config.toml
d_model = 128
experts_per_token = 2
n_empty_slots = 6
normalize_top_k = false
routed_scale = 1.0
init_std_router = 0.00746
lr_router = 0.000844
beta1 = 0.95
steps = 4282
Below are experts of layer 7 (counted from 0) of a mixture-of-experts language model. Rows are named router (the router's row for the expert) and show model dimensions 0-127. Each number is 500 + 40 x the weight over its row's rms, rounded and kept within 0 to 999. Numbers have three digits each.
After each expert's rows: "mostly gets" lists some tokens that are sent to it at least half of the time. This comes from a sample of Wikipedia text that the model never trained on.

# expert 22
router:575443498512533423567493533473470432537527451485432447506537481539497557472477451497523465450484480509527481493537489526437547561451524549526554459506411564480535473550492540526462460446517520551554508460515468462493537518533446463571472455528575498514537464557448545557556490457536463483445528497477469502455564563493525555466479465464501548434508510452536520443539546483544532523460
mostly gets: "),", "°N", "\",", "',", "\"),", ")},"

# expert 23
router:493556520541533567503478556497478472502554493576539478501491493489507507541554558511508495518450529459531558535559476492450550448512453443564401493533525536553469463528518529417465546523524507508483509510499464546465561498460496538460540433525482505487483437443500455398487445506510565456473461441444556489486569496502546509499517535453424520542507561455550458464501516574468437509449
mostly gets: "iy", " Raj", "akh", " Kan", " Tak", " Yu"

# expert 34
router:491434457489523449566465525457494362543535541488509446466512481555518507498507449505471496454497485504511447475421496523550478460451441521524480534463501520508566557566542446491525506542475478526433525522548557491529493565460597467476520481516503514552443510535434453562457569517526517501473497548530545432480507550475522499488558478524554529480442562511451432422523533508478466495480
mostly gets: " reve", " ", " superv", " natural", " anal", " hydro"

# expert 27
router:527540514450583472464444492494514499565520547518409451425430497529532431510566548493462467541520493554492583497541445470480484539536508511478485561444534542447533539479460523480503530468460512513528522496528520425450454516563442491474545496500488494471495505426584492438504551476493504473494567467496444538447475489585530522468494536477519479472570511516476576517541545571478447450467
mostly gets: "″W", " Sir", " Don", " El", " Ol", " Col"

# expert 43
router:457511498529532541473433453509513582484483469526469551461497630480429459526542520534489480452502490510409456522412535534508469588512482511503528532544494542461465476464428440521500529534519485493488582543509527524508435503490492499542525498552551538514523484409483483489478472546528496498485592475474435497459532435550445454521473504492510468518487463491505569504491446537555416530555
mostly gets: " World", " States", " League", " War", " world", " Film"

# expert 37
router:567525526492555529516483481459478564456471477521550536467500504536557524553504516588475463458470502409544441436537521507512504488517502482438526454516543443538530519436473481478560519495545501489502468526488490533546436457486538533541488416491515478457494507533478543482509435530456435536504497595547502456464429440566434488493505555548483483546463474554441517550477386540522490487556
mostly gets: " number", "″N", " %", "°N", " Location", " Date"

# expert 47
router:445498545458407430541548529538539454444565468517442507486525476502531548511445487461544412549483469536488553453536513493523564477522540520529512540475513453467486517528414470525503455449448480488543572442468481558490509508532518465493547491471476486451485534582558527451542453483504501571491465512573540501502502570466448519480470445561469484448524523546446524459550456476590493507491
mostly gets: " and", " or", " without", " with", " than", " while"

# expert 29
router:484493483443462465441508464548477495496446549445482483492594548508579522469510454528509536504527504526445506503554475548476512471440509537528523495463491494569551525547576556489456495397517458509494461480478479503504572469468483528507469469495453505425471538532453533498504523572484499447574505593472400569461478471517471561484445470494495540430465544485510490523551515425442508507563
mostly gets: "=", " =", " Website", " Binomial", " →", " Outstanding"

# expert 20
router:463517512506491543504455520510501510480485467545478543422456525448524570539494594537575524511558513461497448460512547412487551459582508502500490474549471496482469475460448433532556512512510543506526525527499545529497439502474495505537508490586447505533507470465448545512551592447396467534562529487569471483448473473524483447488496508453448511517460415542554502508445424498541476482511
mostly gets: "ations", " members", " students", " works", "ants", " teams"

# expert 28
router:440487445510510459532505513443432464512446572448558529519518571568524532510537423503462507485523517537467428458446533510580542433496494456472549428529547448466476533488561535454445488521518452459446493486458424544469548464487516544522508538536489552542564513464448529551441537548532509519449464512481466527559453507465537536493506456463557525525569486530497481524537570514475527539523
mostly gets: "===", "\n\n", "==", " |\n\n", " =\n\n", "==\n\n"

# expert 0
router:454432458493462445560563516480545542530448521527470544547546498460537483433523451504539503451469458524509498481482522459520496443476467524566450451506477506523505544528487485462497494454558462438489445522506581509466548461555522554480537519451573533476530568503473467512436535538435536542465568533466488560555501525485543431486525444460548498573418455483516539501483545497450527538420
mostly gets: "/", "–", "^{", " (", " ‘", "_{"

# expert 11
router:496476469458494483449439461466515473498554492483534465497553620501480488507442538434483409566559540474528547523524487545560422482502445509523462546529491522510559433464422489547541457531453513484485478496479537504387496480564524513527524544466487462540523457541539487443500477554497439488543466455527477456561451452535501542594509449549502503520487550465505495528517489494579518508513
mostly gets: " new", " other", " same", " such", " this", " more"

# expert 16
router:526477488456468507508545505526476441546469497452468469485557540533462564520507475496571507490456475530501441472476448502485536531428433564502569509457518532456498476533555551490454468453528422569494459463426501485502557490490420503500474483486550528456447551559477504500506475575559528507544561607507456531489518518498522536471453482488567544471466559449537558440541521428468506440482
mostly gets: ":", " :", "):", " —;", "\":", "°"

# expert 40
router:499506448477545444485439471511510547546460530535531442513477494540542459456516490505497561475531427471488556482476496475486556487602507430454483575464588542549500502463542504458496450511513486506466451499461512433506430486483517532474505550514408587544542562533430535544517429415487473457504514484507487563483477542490431565514502543538480493507500521479436448542570532486513541529499
mostly gets: "Personal", "See", " cur", " Apps", "An", "Note"

# expert 30
router:447500496477458417561464465479481423538458540430563520531543542574573487468527448510457542487541504535484480486456537565528509465486465489421541435540498461489505557462539546477460458564447449519443507471460431459459568459467483534494531509554477554543518477473456567566453535540515547540484466494505509542563455541454502515497505530470557503527467492496549474509545526434481550549511
mostly gets: "==", " |\n\n", "===", "====", " During", "During"

# expert 45
router:472517484426533470471486511521504509536455477521491458528428452514519476451463562544533504535506462469542534541444526537508509429588570430562530596504512545463482539509457478418506503497501538485604479536405563476513460493496519461484552465478455479419539538466537443513502556487511494481516560512539493546547461497525508485555438446486483437541480511559529518455453565470483496541519
mostly gets: " f", " s", " con", " st", " w", " dis"

# expert 44
router:509541479472531525471498470506445572537477487570480453519506457450462536412490566467516536530501554520547567553459494553487469525535543495522498549506490497462498491517496544488447506491481574502496467560554531474487509406457506439414498517502440537455530546427517533435536478507501490492521509451497545492485477506459571440435501555468457443500550470609517482565534527481479587512429
mostly gets: " he", " she", " He", "He", " we", " do"

# expert 33
router:552565494516476547506513523556463535475526562496469436484490456387419572510534598494497480483574525442493471548443544457456479588475479462453510479554450548459511478528531552493495496511456541569467449498585583562520546517462457446513490474508422506517465511466510468458503453526453502511486538509474503470479477498515552487440491544480491476424562490549529533521520532527500460519491
mostly gets: "ico", " Rio", "ela", " José", "iro", "ria"

# expert 13
router:471516473523414481552498570457462462497478515488547471445549468514430428475532472573520463508457453482547459495503423454497486562437476522494517525451504481480484454581555450545511501495536469480461514489478455567473513506429498514539487484510555438448481529557563499547495501542536516561525485529617519470517471453452537518477563534484571512447505567547482503460542549450544545464489
mostly gets: " for", " —;", " towards", " For", "For", " allow"

# expert 15
router:491465480530506408496486421475496489463575444545431434536543498488516522474451442466540504506460492550539477494526534485503496565504539576548516502532435524513546492574416509534484455466478567472500454463465487494443526534478505441528528558530552524505504467562490542549535499465538409522462518443545507519513516519449482482439451504438485563471538528468556512470556463450577553547459
mostly gets: " which", " where", " when", " what", " who", " because"

# expert 17
router:448510501485450485539530467570484455528613487480529475514534581441446594467473540438461446504541443524441461520489469496607484498504476467519455515521541473458511498505519511536547503512464519557554476496521456486497437479543543526449519486422552421421552405469482493503535454488535477459510443513502508523506512553524460586493448543553519450500517554511506536510474543489537485489523
mostly gets: " its", " their", " his", " her", " the", " a"

# expert 4
router:488448562472526540451501429545554497485473496552558500501465434427469520444498536556527547539446429512533567476567498562482514463529602458553494542543504504486497552472523475426550493442451517450578489518414512467559516506489540461496451535477513458497536454442536485488539460475538526495491478485471517527538515497489551451574428514527508434532489475560524475539418464462500497520498
mostly gets: " h", " st", " b", " bl", " f", " sl"

# expert 19
router:490530581484451568491552496517481541481545558504512534497547488492389463494555545456432492541528524492459472537480539482489499518490444444507520512594489492461461467467544477527465527548464478508535536497554452534488540569538417487484581477510553504457470490422465424508517514511492493466516487417422412504493519565502520536538471478568456497409480546467522517485484511514538430474526
mostly gets: " British", " American", " Indian", " Russian", " French", " Democratic"

# expert 42
router:543524473559515488453452501499485562460571500501485502495479494488511447515571548512438549469531488537436528529431413554472551467502539514483467504428507499476511451481541520509556516570483446450482472526548541519516461431517468512567471481531458563476576529487459496474487445560553513430454473487445462464520523515458487544517542450530562509518503449470574560541504562454477409498568
mostly gets: " U", "U", " MF", " DF", " I", "N"

# expert 7
router:580582539546569473523511461526569444498473582478471455480439451502471435577545525510523421484457431481553490504536476495459492532520531466430514472501535549477542481522490444467527516511449526491456481495487483511520564567544430471486481525508470466509502492444491432443466531511478532508468521505506524512485434472575554475551520506569461485492601439466499510557472489570518430465484
mostly gets: " Mar", " Nov", " Jan", " Sal", " Jul", " February"

# expert 21
router:526452483518470458444449551460521519512522490451545550521589483532410485473561492563417453456451492490466478504435438504540469429464529490576475506567496521564555520497492423475467497546536465520445481564538579452538478489483588448495436460482559415452515530512467468519504491567532521491555503531456503532454546525524509465491524538489557491547504540506508506539449507481473491485473
mostly gets: " Hot", "Billboard", " Billboard", " Rap", " Top", " Dance"

# expert 1
router:498532506517487532466505550503508449473462470430542526424494442534498504546428495577509503568547539485453493451573485525523472473536485554485514499495470503529485466448494458500469499452584530484520512569498514482478479514487490522452473446406523496560499434596502515506516422458402468461432574527534530445525490521564441580499536463533458494426532478561485465448478514534530522498531
mostly gets: " used", " known", " released", " named", " built", " born"

# expert 25
router:478448470492416549561480529444451480554509434435486505459494461568491484604532488492515526429527497543552490441526413493446543545473522530437487470439536475483550450490482562518515483481512478455480515466543447461550508544551431544583540507502533512499493566508517530514468483509516566518527467482462493543544529563418542454457511472527535518487498533428464477463509558537431504479529
mostly gets: " ITA", " ENG", " FRA", " BRA", " JPN", " ESP"

# expert 18
router:567511557513527483498556426588550523535480486541476485482450434458446486532557536539569453512475476548490548547502486466485500471521562512513443574476498523503521560469498437508558560552485508466553533548491550507471507471536468484471474541513430459485467494440590492482569433467510541499476551484480560514457489469509550470559420476487447435528492488506445452521481513514457459421444
mostly gets: "eb", "ig", "umb", " arm", " mot", "oss"

# expert 24
router:472536500453479481531518516459526456485477521433447486547519543520543556501441463504510562529497524545515451493546461450486519548539468515536555409428497466496527463465503451506453510558425452507488501459466477551545500525508507522484475501542438565536436449532453537548469576549588419522506566465471521525407563537499530507459513465457577562531515475447454486474515530482532542533464
mostly gets: ").", "\".", ".\"", " Jr", " These", " They"

# expert 6
router:471495460521493495551512569461466535547445541487484536537531556455550479494510447496499493392503460523489486460505575468517440409459498475544524454434489520512560472500555543472563533418555494450506487543572531504478527474536507547454462520499565504463547541556436423507457557563467480527530497588557502461518471480471576467538550539491539478525448507462454512486476527445481507505523
mostly gets: " Clade", " •", " UTC", ";\n", "})\n", "@"

# expert 36
router:551476505505478570465499567499442543429536509436515539488500500422460453499538489546466531517472464462466534583449533511496469461502482547527498522469566531477452479477500504501529575554437435485449453465498577536554486537557474533538543473546584575521538480447460420541552461426473504469526452478513411465494549500513494496560531517458508530489454486471532570524485527466498478522551
mostly gets: " Air", " Road", " west", " Highway", " railway", " High"

# expert 41
router:480464432469462471593456498456499408570560583465529488477533535534446529566525461451466548426532454480465455517460459473502455519491467490497508457504528487466515507477512501561471483519452500582471489510558429427536476520455575542491439526474550499507493466492406490552464537489563551484549448570506525560472562520472513487468504559533534546508528501476464488510505486502489532540430
mostly gets: " the", " several", " The", " Boston", "the", "The"

# expert 2
router:496530497447469462555490491491474492514473515478454513535563544498530456532547462455423472503553552482535437518481433482474471484538465497499481477447559446477507540522556537517580533454551497489502566454486469485559508548476481542577570534434527426465423541506522461472465487509473567507548444519483489544498511532554445520439490549539556458498524550503427580518471457552520533408484
mostly gets: " New", " at", " At", "At", " vs", "New"

# expert 9
router:581462524510528547475482505442480502502524561519498583524414479527545441479471552467510526402482534523512529489417531508452572479489419526443551465597443503531495559501432516534475499512485533542446600460454471488542475511544566526561443484513439507466549520471531515552472508456517500505479522471501512456511495435471523516549556475486504487455448474443531517496523461482488424509542
mostly gets: "\"", " culture", " good", " Battle", " battle", " love"

# expert 10
router:485473517526459450531508522479555384552530524483522438506539499546496441548524487450451536467498506512530459496530451529534522468454480586569488472482503437527511542490523444499499459452510526489455460508562509494445490577509532489527445440535446525494464525549464608547478466428538473572548443492521540440530472511423547476425514558500514490543448538455461497472493510523436533543499
mostly gets: " would", " could", " may", " must", " should", " does"

# expert 31
router:497572494448537508497503504476446536484575518522495566461528504523493457525532468500499568477461449498536511426544529576468473521445453546516478464469550413451484500567554536508455415477556489534481461495510481527501550518476443526515541547449530451520441546531486464551490435407500486543563593500499453492480484538537483532459523420496429514503537522473479436523493466530554576484481
mostly gets: " Haleakala", " professional", " competed", "left", " playing", " tennis"

# expert 35
router:497448482554532581466490534490458537426599439485528501555439508477507510525455547496482529516503523421569487497538570503543447472554484454433548481482545489464498524511421480498506500574419493572502522463545513504549446513555478521551469487505547406540514515547544501460437488477510501477451451505540426438470509434518440495552523549542508471557463489499476507471510442520548517507508
mostly gets: " death", "-year", " birth", " addition", " debut", " home"

# expert 39
router:506533501551455458458579516475531488484509472494465488502448555535565580499384505471557486563503467468465501475509528540522521600480487541561504522471531507519441470573495478496501430398499517531560538526465488490464487441451453535457476516436520496432569434532496526496575478477488515494546492506565562495543462487586478552494493475542462495479507463570502462433470458488496514535492
mostly gets: " was", " be", " is", " been", " being", " became"

# expert 26
router:457511479567493556450530440477541453467543421528501444480494537496519557479444535498538509501522565481465518473508532431502522589514461554413531575537456458516472486469457520524493502519564481549521523491526476470530445537533521395468499523493531516513534503455552508516511574483444434527469534463458481462535491528489444447468497467531461542464516563478502483531583471580479405482562
mostly gets: " father", " director", " president", " wrote", " author", " President"

# expert 32
router:454519441567503475572586490440478537429470535547455533554442538546550509441436443496482453513477584567441484488472480430510506512483486469477540469560480476465555459496517490491453503535496476462466504440518472528514538496483468499514477555536483544572499470520457553546438582503557462530428488443452505528494554521468486472468543478484573565530549434525511476485527535472538546534465
mostly gets: "==\n", "===\n", " ==\n", ".\n\n", " ===\n", ".\"\n\n"

# expert 3
router:510455570533477576469590531535520498502483507540524498471432467453469582529433551478553439553487572468517517488546544452492512497470519467467485564557501527542449536505490524527480518521517500464514522488542524555501487527485538427465549448467485442550434474500609499516571498436466511497458523531513535445464436510503446477485499493515429453441470530552512468479524440544477516401473
mostly gets: " able", "ted", " find", "izing", "ged", " found"

# expert 12
router:502540520449499523534509510513511481432445526463550483472543452485464495551435451518435419506502508451512572508541553527546506487473498587533503535451521534459528510469472511512536511443553517432490574489380551493462444474497590546506566511513569419501490462561566547525480540474429508479482453506519547498509487529474441530484576574516458513475507464520491458474463494458466535471497
mostly gets: " took", "On", " moved", " along", " off", " went"

# expert 8
router:558428533565458525453532596544506539423558486486537530525454471492497446505470503488403541518514533485452481564477437452548434532471464455511478452454486441521466444570517502510481522542485536540506513479546473477541533537480509499587457543465449543542495483551463464467539536483529479541524417532513510553521568453435487460510511533488555485494501452503460531426449527482537563467513
mostly gets: " million", " billion", " thousand", " MPC", ".m", " hundred"

# expert 38
router:555544466571565538508536543477465535458552489470465540513496501474477527476475546553519550452497496438539475468547442585506481562536512550540564507506487444550442529474479461507578540562514519523456549504468490466569445481435500459530438464489460440480535521441476531545491569525450494529495541449470461496556522420520417463454511448438487555479458441494486498528457477545494528535521
mostly gets: " there", " Award", "(s", " Cup", " There", " Championships"